config = dict(
    n_layer=10,
    d_model=448,
    n_experts=16,
    experts_per_token=1,
    d_expert=448,
    d_shared_expert=0,
    activation='clamped_swiglu',
    moe_layers=[0, 2, 4, 6, 8],
    router_score='softmax',
    normalize_top_k=False,
    routed_scale=4.0,
    balance_loss=0.000988,
    balance_bias=True,
    router_z_loss=0.001,
    router_noise=0.05,
    router_bias=True,
    init_std_router=0.0311,
    lr_router=0.000648,
    vocab_size=50257,
    norm='rmsnorm',
    norm_eps=1e-05,
    tie_embeddings=False,
    optimizer='muon_variant',
    lr=0.0156,
    beta1=0.95,
    batch_tokens=131072,
    seq_len=1024,
    train_tokens=396500000,
    steps=3026,
    dataset='wikipedia_en',
)
Below are experts of layer 2 (counted from 0) of a mixture-of-experts language model. Rows are named gate (a neuron's input weights, with its number), up (a neuron's input weights, with its number) and show model dimensions 0-111. Each number is 128 + 24 x the weight over its row's rms, rounded and kept within 0 to 255. Numbers have three digits each.
Before each expert's rows: "comes after" lists some tokens at least twice as common just before its tokens as in all text. This comes from a sample of Wikipedia text that the model never trained on. Tokens count by the router's weight.

# expert 9
comes after: "'", " of", ".", " in", "’", " at"
gate6:110141144115120128201087108099143148149090109110082122147148148134090143134171135087102198105125115126104142178151113146114090112132131136139132194157138111128132180104097106133091060158132097124101136166106142112138114108163137116117144107137103108083159162162139081139151137090145162144129169130136121102132093140161092155144127113161
up6:151078107154096142195126141112122106110149148116131132138156121166105153100132138147108121119130151149136117145146124133115100117151138097140112106132121139108118116078127114116168102101147126120154130123128123154121124104119121114145113125124085109137126148128148075122090176107083182126128126143129176153130119116149156168146100153103
gate7:109100161146123110172225092098138100122163114120135156112096119154129159100110150110169134119120119141153153147152135140124108127105139184109156130112128121125115165150112147164122129121101111129108156086133146126134163134139117119119090155106131135109178131112140116153165161108140129157134115113131121126106112179134085120134139150116
up7:124122139148115145116235087098131115149149105125168159111136158150135122143107120090137083065134099159147151127178134108142120131150158132134130171130124143117133153114115135138134121132128129128080143097113126123130169148144148131103080095157137130126134129124137084148147151138108146121166089104140126130142121154171094118119158085153
gate8:092146126121102099127163163117138147113115139121136148068107151115115111127141076128113134137110085138181094101118159095121127184139131064161120135124127158140113164127144149094153131160167143185140110103140116093107136133137125134153129158112116117133092118163103122144143164109128106096139132112102128080148123142170129149091112092124
up8:095155126088102127136144171143140135099109107151117138109114172112124107153118064147125125126114090121159141122114153117097148158129154065129148159159115139128116157137126151077143134105153149162141119111131117102116141116116139130125090117119120101133132096196124107147124131119158113106107112076101135104125131155167140144122082115142
gate9:146173084107144148107140137186143115138135139161133144158132152127107138150151111114142163115074143104137151126147161132104109108102067066117097146137148101087093112141124083116115099103140145131102136139097118096142108146127148128141091068139118119159140118113147138165087127157094117126118095130144116136120180134120148166122181101104
up9:161175105125131178135183123189120138160135170134178147103149129137171124159138088124142130120146145137089133200129176117134080145119133128113125146160185102083081099150136101111166156130147115160116129127116104096115142116121140133137082084130142101158120079090181124116082087160111137141136077084119101150094142132097125131131157100148
gate10:118139124142112130129173096132189143145119106102119105109110110139166094127117116105093113141122129133107142146119147129139125130120095155122180151126097149103150130057125162140137107156114154176153113100141119107144113128132130096106133133119165111119048094116108080111123107124125118100138121136132156174109113134170119138106123120118
up10:130087156109119120132147114109194122119138089133121146138122123097129116132120133129084110116094064131126136201166113085172115112116127149118107120140158139132131130132091151132097142174132060137129156163113096099148139156133133112126143126094143105132094155122137114107079123140103110128129147149138159154109163122194138118117140146142
gate11:094124162143096142136128146136118216106148163110109154126145112128132170081134081127119107161118137128147134135142118086102108107130129154102139096096104155161107124165165153174142119138132144109146150127107103089138185121102147138117116110136085164088119128146090151088117134124146152107082142127126106174096134080128144151177126155128
up11:090095198108102128139169150109080223130175141128136115131131106131124106104116075090118098129147139126126104130138116086127118106106102142120135124111114113100103162170127178168146143107155135117154115106121123093149179110103129103141110116147112128098135095133099145076145112147161169130113096090084102159122124099140138120181111155104
gate12:110190136094134121083102145121151112155166082136157155131132110140115086152097155131098128156110169151154146195096131121107107068138102134074114116139138122131103079116097175105122158151095109117131124134123115138152143112105141167128115153146149133150114138093113168126123091151142149103101113126112084092121167126116127117134157128134
up12:132158102112115126114057164132157118167145097126143164084113146145131135134088138120084109151131138081127110155110124139140097086142123129079097127159129140121100109135110142120134166121112135087110084128125149117136117098142152147125112179130127121104129125123091156147129084135133108131159120136134122112118140115139106133121154133130
gate13:124129120149178111095137100111130114163177085134138119111169122152107085144129153139158172126125108113151174140093157172130116107150112140112158159101149121151155118070144154120107126121197138123135143116151114159156138123183145160136094144138119148117147154146158130140111122125118091140130156091134119186095177134142147113095135104145
up13:128154136154150113130130135111117160148157085154142095144161139130111125157088127152126175132102097115162149119157151149101127137138119147155089129128113169131130119103129200132102142154124124138153131118110127149161184087127136163147089106147118141096141144079120129169129120125096139095135128126121156148105098166152117134105134109108
gate14:096138118192098097112084095186189116094142173148143103138177140173118125129127131095162115112137152135134185119149115136155104139171119203131124158145127124129147150123092107131138147154147106127128094141163129118076088138118169099141114132123123072168150125139109099127099103133090148159108089148114164079132107081150110103127136153142
up14:077161157123114123099091123134169110092109155141117120166126103132149147142202125140152134127144160135140132111119077153142077174133108124109110178125130136161115138088090175143069117140127107156108111153134112113116107143132142108152129116103168129115138134114094067107131146113134140129132157163087148128142088140136152100105161146122

# expert 3
comes after: " ", ".", "\n", "7", "6", "′"
gate6:092144173143111148199107153123090084139140095138114144148080121098124142162169093103127084138142075094175114123117135137128160141152146126134150171103116117101161146120119106167121152132156138158139109133097133127144099104140122079101122143140100149085111147096114125158110166124157145124111128171106154130186134126127129119120151141129
up6:093121139160100136228132126134126109138154062115104129132106125110135128125136098116141090125152084123113132137106131084102145138184127152112132158129096119070126130128124130154107169162149158149159096160128140108092115149126097132123128148109104167126119107114130132146093164137150149089141167175137116144145095142123123134109121142132
gate7:150141125143139104138187129144134130153105170133144162127069108141102110112126120150144143135128161085133149119084119064137108141061149135088132113152101107099111095141146129161139100153139118142161162065139155051133098140133132131117112120124143138140111126092122144120121093102126145131168126125128089160131133090133152134149076141172
up7:125154144156165122125183118105121124191109125139175114123127107136126156141124119164182156115130100102107119089094105104150145148088149145123115124124162089114125131138163123118138123152122137133083142056090132080140131165113142141155119107106174124136125143124066131120102128098151119147188137134122139121188116140145146152128074139149
gate8:134134068136129109122058192149155165144146139176140090159129143138119110114108129152142132112120128143116150085105131168176111127140143161135116142147132118156125144117160075163097144141078152137137122160126145136128136127125138101175121140121177151158116128121185080140133078132077134136123151105097238125129185075131126107172146126121
up8:122115104142137108115090221141128182127128184136139079152126127129101108116106119137134107090108146122124094123117158155107118146159104142150135131135127095127190097104101128091123126131104148146116109149121124153094118130117117135133101137128140127165097123137143102132154104097122156144145135107086167128108145096110157127155161161133
gate9:119112143119162127110159132193116137144153143130124095101121149134123132161142115130123096141093132088132105165183178100115124146136112126119131150157109094168148149131118121124102126137140114145129144175101172061116145091101125108099137130133093137113116149136131069102124116143130120148123165115160108134159176107136200178102129104100
up9:125118145127157109129138136179164145146177134093134091113121153129148134137119124123142113155093136095151078151160168096109116139130133118114154115132108108147127150132111145127108120119154133166140132156120123069101153108126135119123154135118128167142146133136121120111153082168147156146153135151183130158151181126131187170097166097071
gate10:104150124095136086122115141133183125143171129127144167150100188102129093144135077140162129092155117118122122086128107130073114070113156196126132136164108127108137129110145175166125140136161128109115116095132083113135116179102086152141165091113127127118068156132138148110095119103164161117135085108110166149152139193112128148152099118150
up10:106180128122136122135105111106191120123152134128158127168122149100135109186157107134135127090105102115131137115140121126075111113098121163137112135162130101102149090113142147139143155151165099114118112103138102082121086161107105132143155160094109129130076114105134125111088114104113113127127128079110133132131159150111102184142118156157
gate11:126105127129138121131131106117136196141148125185163109102139121175150139149134151147124110121127111124160140159118081109144157142148122118132101138135141164100141126108108110081173149112127109115104143049173152124107099112135121116119126136155092149155137098122159073111119116155112121114123145115113097121088122139104144116141187157153
up11:123112153151133102144148138067101206146135142166139095156126091175141181092101114164119152136091126121124178160136132111149160108123113156108133141131108153071122150120114153121122173137128130117122141093131143119120072120132116135098085161148129147168143141073122125138111115122133126126131169157099104105117115121107131151104111157127
gate12:124157107163114126162187133096135146174124121110113134120148096092130125097174106121120100129140125125108094136148153139120132061130146109122125117155187170153110130120137151119149099103149090167124166168112139131085137121147151129140086129175127123152118096119130092160143154145135099128163114101133167096103159124136098132140124152119
up12:123144113140080118151176152113114164214122129101109114152147126099113134115125118144102122125118101119115072132132125144150152056160110098114159091136168142134113116144156128126164136126134098162128133194126124154116170155156145137164106123177141134156131067117119105135130159119148092103178115122151141115126133130170087135165132141172
gate13:098152134155125144135087148120125166097176106128121121129152146109125139101128133117128111128111161146146124124115141073109079113121125137069104141127152146147095103150155149105131174128089129119129107130077120082125116099099148123118101160146205090135173123073162151149141141154139180127120162113126109114143112149121141150102104152109
up13:149134141162138143121108161133153183088152087124118120134114109083134143116111127099097127097099155126121137127103104101105124124130126134093095127135142151134091144148133086101155161154103138138134129136078101101114097108117128121127082132119172125106188133065126153132183148128119138151087145126123115157115115147172158120143101163132
gate14:124138116114096104099120104130119138115109192128162133110132141133143135172136134091131104104106134108105147150143110126106155088112111120150124123171109159076139114090097134105142114102132108122108165107085110113149154121117111157110110107109163128103149129112151111183131109137135110123188073076136088129166170187168108104103088155104
up14:129190146110111106079127129103126127125075201143144127086122113127137138146128124106133115113123150115123152151150145122129140096125138123133114092163130139107128136095107154152103125122147135095137113111098110119172163135109116123109093128101158097148115147081125122132134136136175113103172099117128108147158181145201121119117113162129

# expert 14
comes after: " |", "|", " November", " February", " October", " April"
gate6:099098131157102137189151164166138131086133113136145138115117138163137087083127129124176167122102097131073132138132170081110168107110128141115138138134135146124107198112121108117153128066139166140109166061105157104139109083136139113130116120135126113107150097115133143101154095117118140132130085132108176168088112132161137129200126112119
up6:129138127152091117223149163125189122103133124090147124096112102158152118114126149143150100095081107142110121167140127090130119143105122145096123145139112146113131148114160095063108129125151150137142146070128148100172110131140130113146128124122118129128130164104106128104172111128153166114092134132145151175088111091150112144199169125128
gate7:163112131158108107162165093133109149100122120191094144136120162097120137117131157089094124133131100124131130168089132137148094113126155150123120113126167144112131134060106113139138117098154141111134154159085123080132095103135124121159125137092147110147127130115090156108100126122098096122119122121148123129135111166141104106180096136107
up7:189108155156125150134148104102115163097119145189102136132122130094138093143141128126099133138139119141129124147105112137124124084127151134127087112126177126131127177090116109145117132080144116125139170148142172087125135104165115103155118099088132085137119153135128122111135140112116113144106113112164146146123085138102090092168100144155
gate8:097112135129106134101190205119126124135128141105141113154116094132140172137147142101133174123099137122150074160092108088122134095114124103097155150131146130156124117122155062119134178146154109112153100157167124139097099120138114137124095122145148145168196143088159155124134099115102124154122127122160120087148113142140096183079114108124
up8:115127122097103151117148217127103137165095122115184123168096089133172150135131169100137170135150103111116079137115142108133134138124132135111130111148132153142111131136164047138133158104118108161136115169129133106112095145114082120133135152117131135146174131143164133119144146104103140128124104106158145068121122115132123145111130082143
gate9:128147158146079096172099104165147113157148124109139133128084131204162129159166170121146140095100132165118110107142129098127130115149141159147149167115089141127148112157146153129144082129126094135113135168090134152153124106126120099112144137144117132160140127092111096137116130123108148105164102139138124106108125143110164157175066185126
up9:110134160176090121148094087185152111124142123105154132146092138158096139155093179105164122091109135124177092117123129059107124113119128168154177153127088116124108098159177142152105091137112104103142141130099128137124138150130131125174137121171122155118126134089156118106123131099125137138122165142103131117112152136108144127126113161096
gate10:115145124145160163097143152155182093118134163121130157105110151152127135128076120133135128136144130044158142132104102135118120157140155109166143159092107116101105122124165135179162162114143127117103115119097104133125109117122095136106149108149133104143152117132127112143150092155137115103134139089135107143111155140142125207155127110114
up10:104135135108145167157129129133241137115170171096145111148087141152115108097128068154138145143162137088157153134128123106116118116145125142178122120093120081125143124126132167131129173112087109155117130146130103163139133127146145119158110097144144105129128106114110126151158110169123085151124155127120115121110131112159113169147121073098
gate11:176138098125138142111117131133117155082118095124140121159112168118134120108154097138115114133128108106109102125134129175133123133141172134144116107094124167111134116087130156123146143157114128123133113158079136193105159114117075128132159129147112132133162119160175099130120123152129121087125112119104120100156095129115146107113087089065
up11:179125140117100110110117134113100160107112096150106082172149157112169146127133106151144109116109116103118140130114129174149140108127153115169132119087123158146119151073108158171141149165111128099105134174092082179077160197149102098141127120155108120159186126135176095125106075169131148095157102123134134162171101141106178114108088139111
gate12:137141135078115129164138085128134181176144156124097161114114110165136118115113124130127107118141126126153127105145141142136131143162145114133107094104181119130141120130134116129130090090136141152108114137162116112141119143127101119169134128153148113171122139148100104152116173113144131129129153123166085089134133118101175117110141119111
up12:150154131113112132128105077145138150164116098129086116142134133173136101116131148099160098107149134120128121085149127147158128127136128094127116115128152101125147136097122144111113091146169156109098149127106121132119110120152109116156117130160131105189129166102117112122129176127138120131110164145148095116108148113122141113130143073122
gate13:147124109148111130191117117097110114099146124133116103159139131125132142172080116106126152117111112109113158099129142150081174157154142150151155122096140150150116171128145146095168081136147138126126128138154090146144122111134118125168131106125132150114144131131143149127148069133158168110080163118088163146161174107137099122175100105125
up13:167126136140113138157125090089125150120186126150113122091122103115139123156110201111089125123136120129123135117133099105093127161144123090178121127102151130204093154123116136138140120140125140110132124156092131122140137141171117120123116113115117157114170106142098131121138132103185172119087169115065162145128147156136078120124111117180
gate14:173043132090095153144123134104100139130088155139102147136137167085108118125143144123152178098160148135090126125140118115107118177098102121158094129135139124115185147107079131125118128123151127143123140152101135139109123135100161173156128099094137114150143157140121171091119127136109147190148097137120127108136115179121071109079130119143
up14:144080117111143163143149137136116120165089157099120168115117137102137138131160113152142144083142149144114137147146145086101100178098114133109088112165149120150164135129095131142127116151141142149134160127102131138085087091135129171123129126101144111115141137111090168112141134133105140173115121109113135116101147135136067145106154134119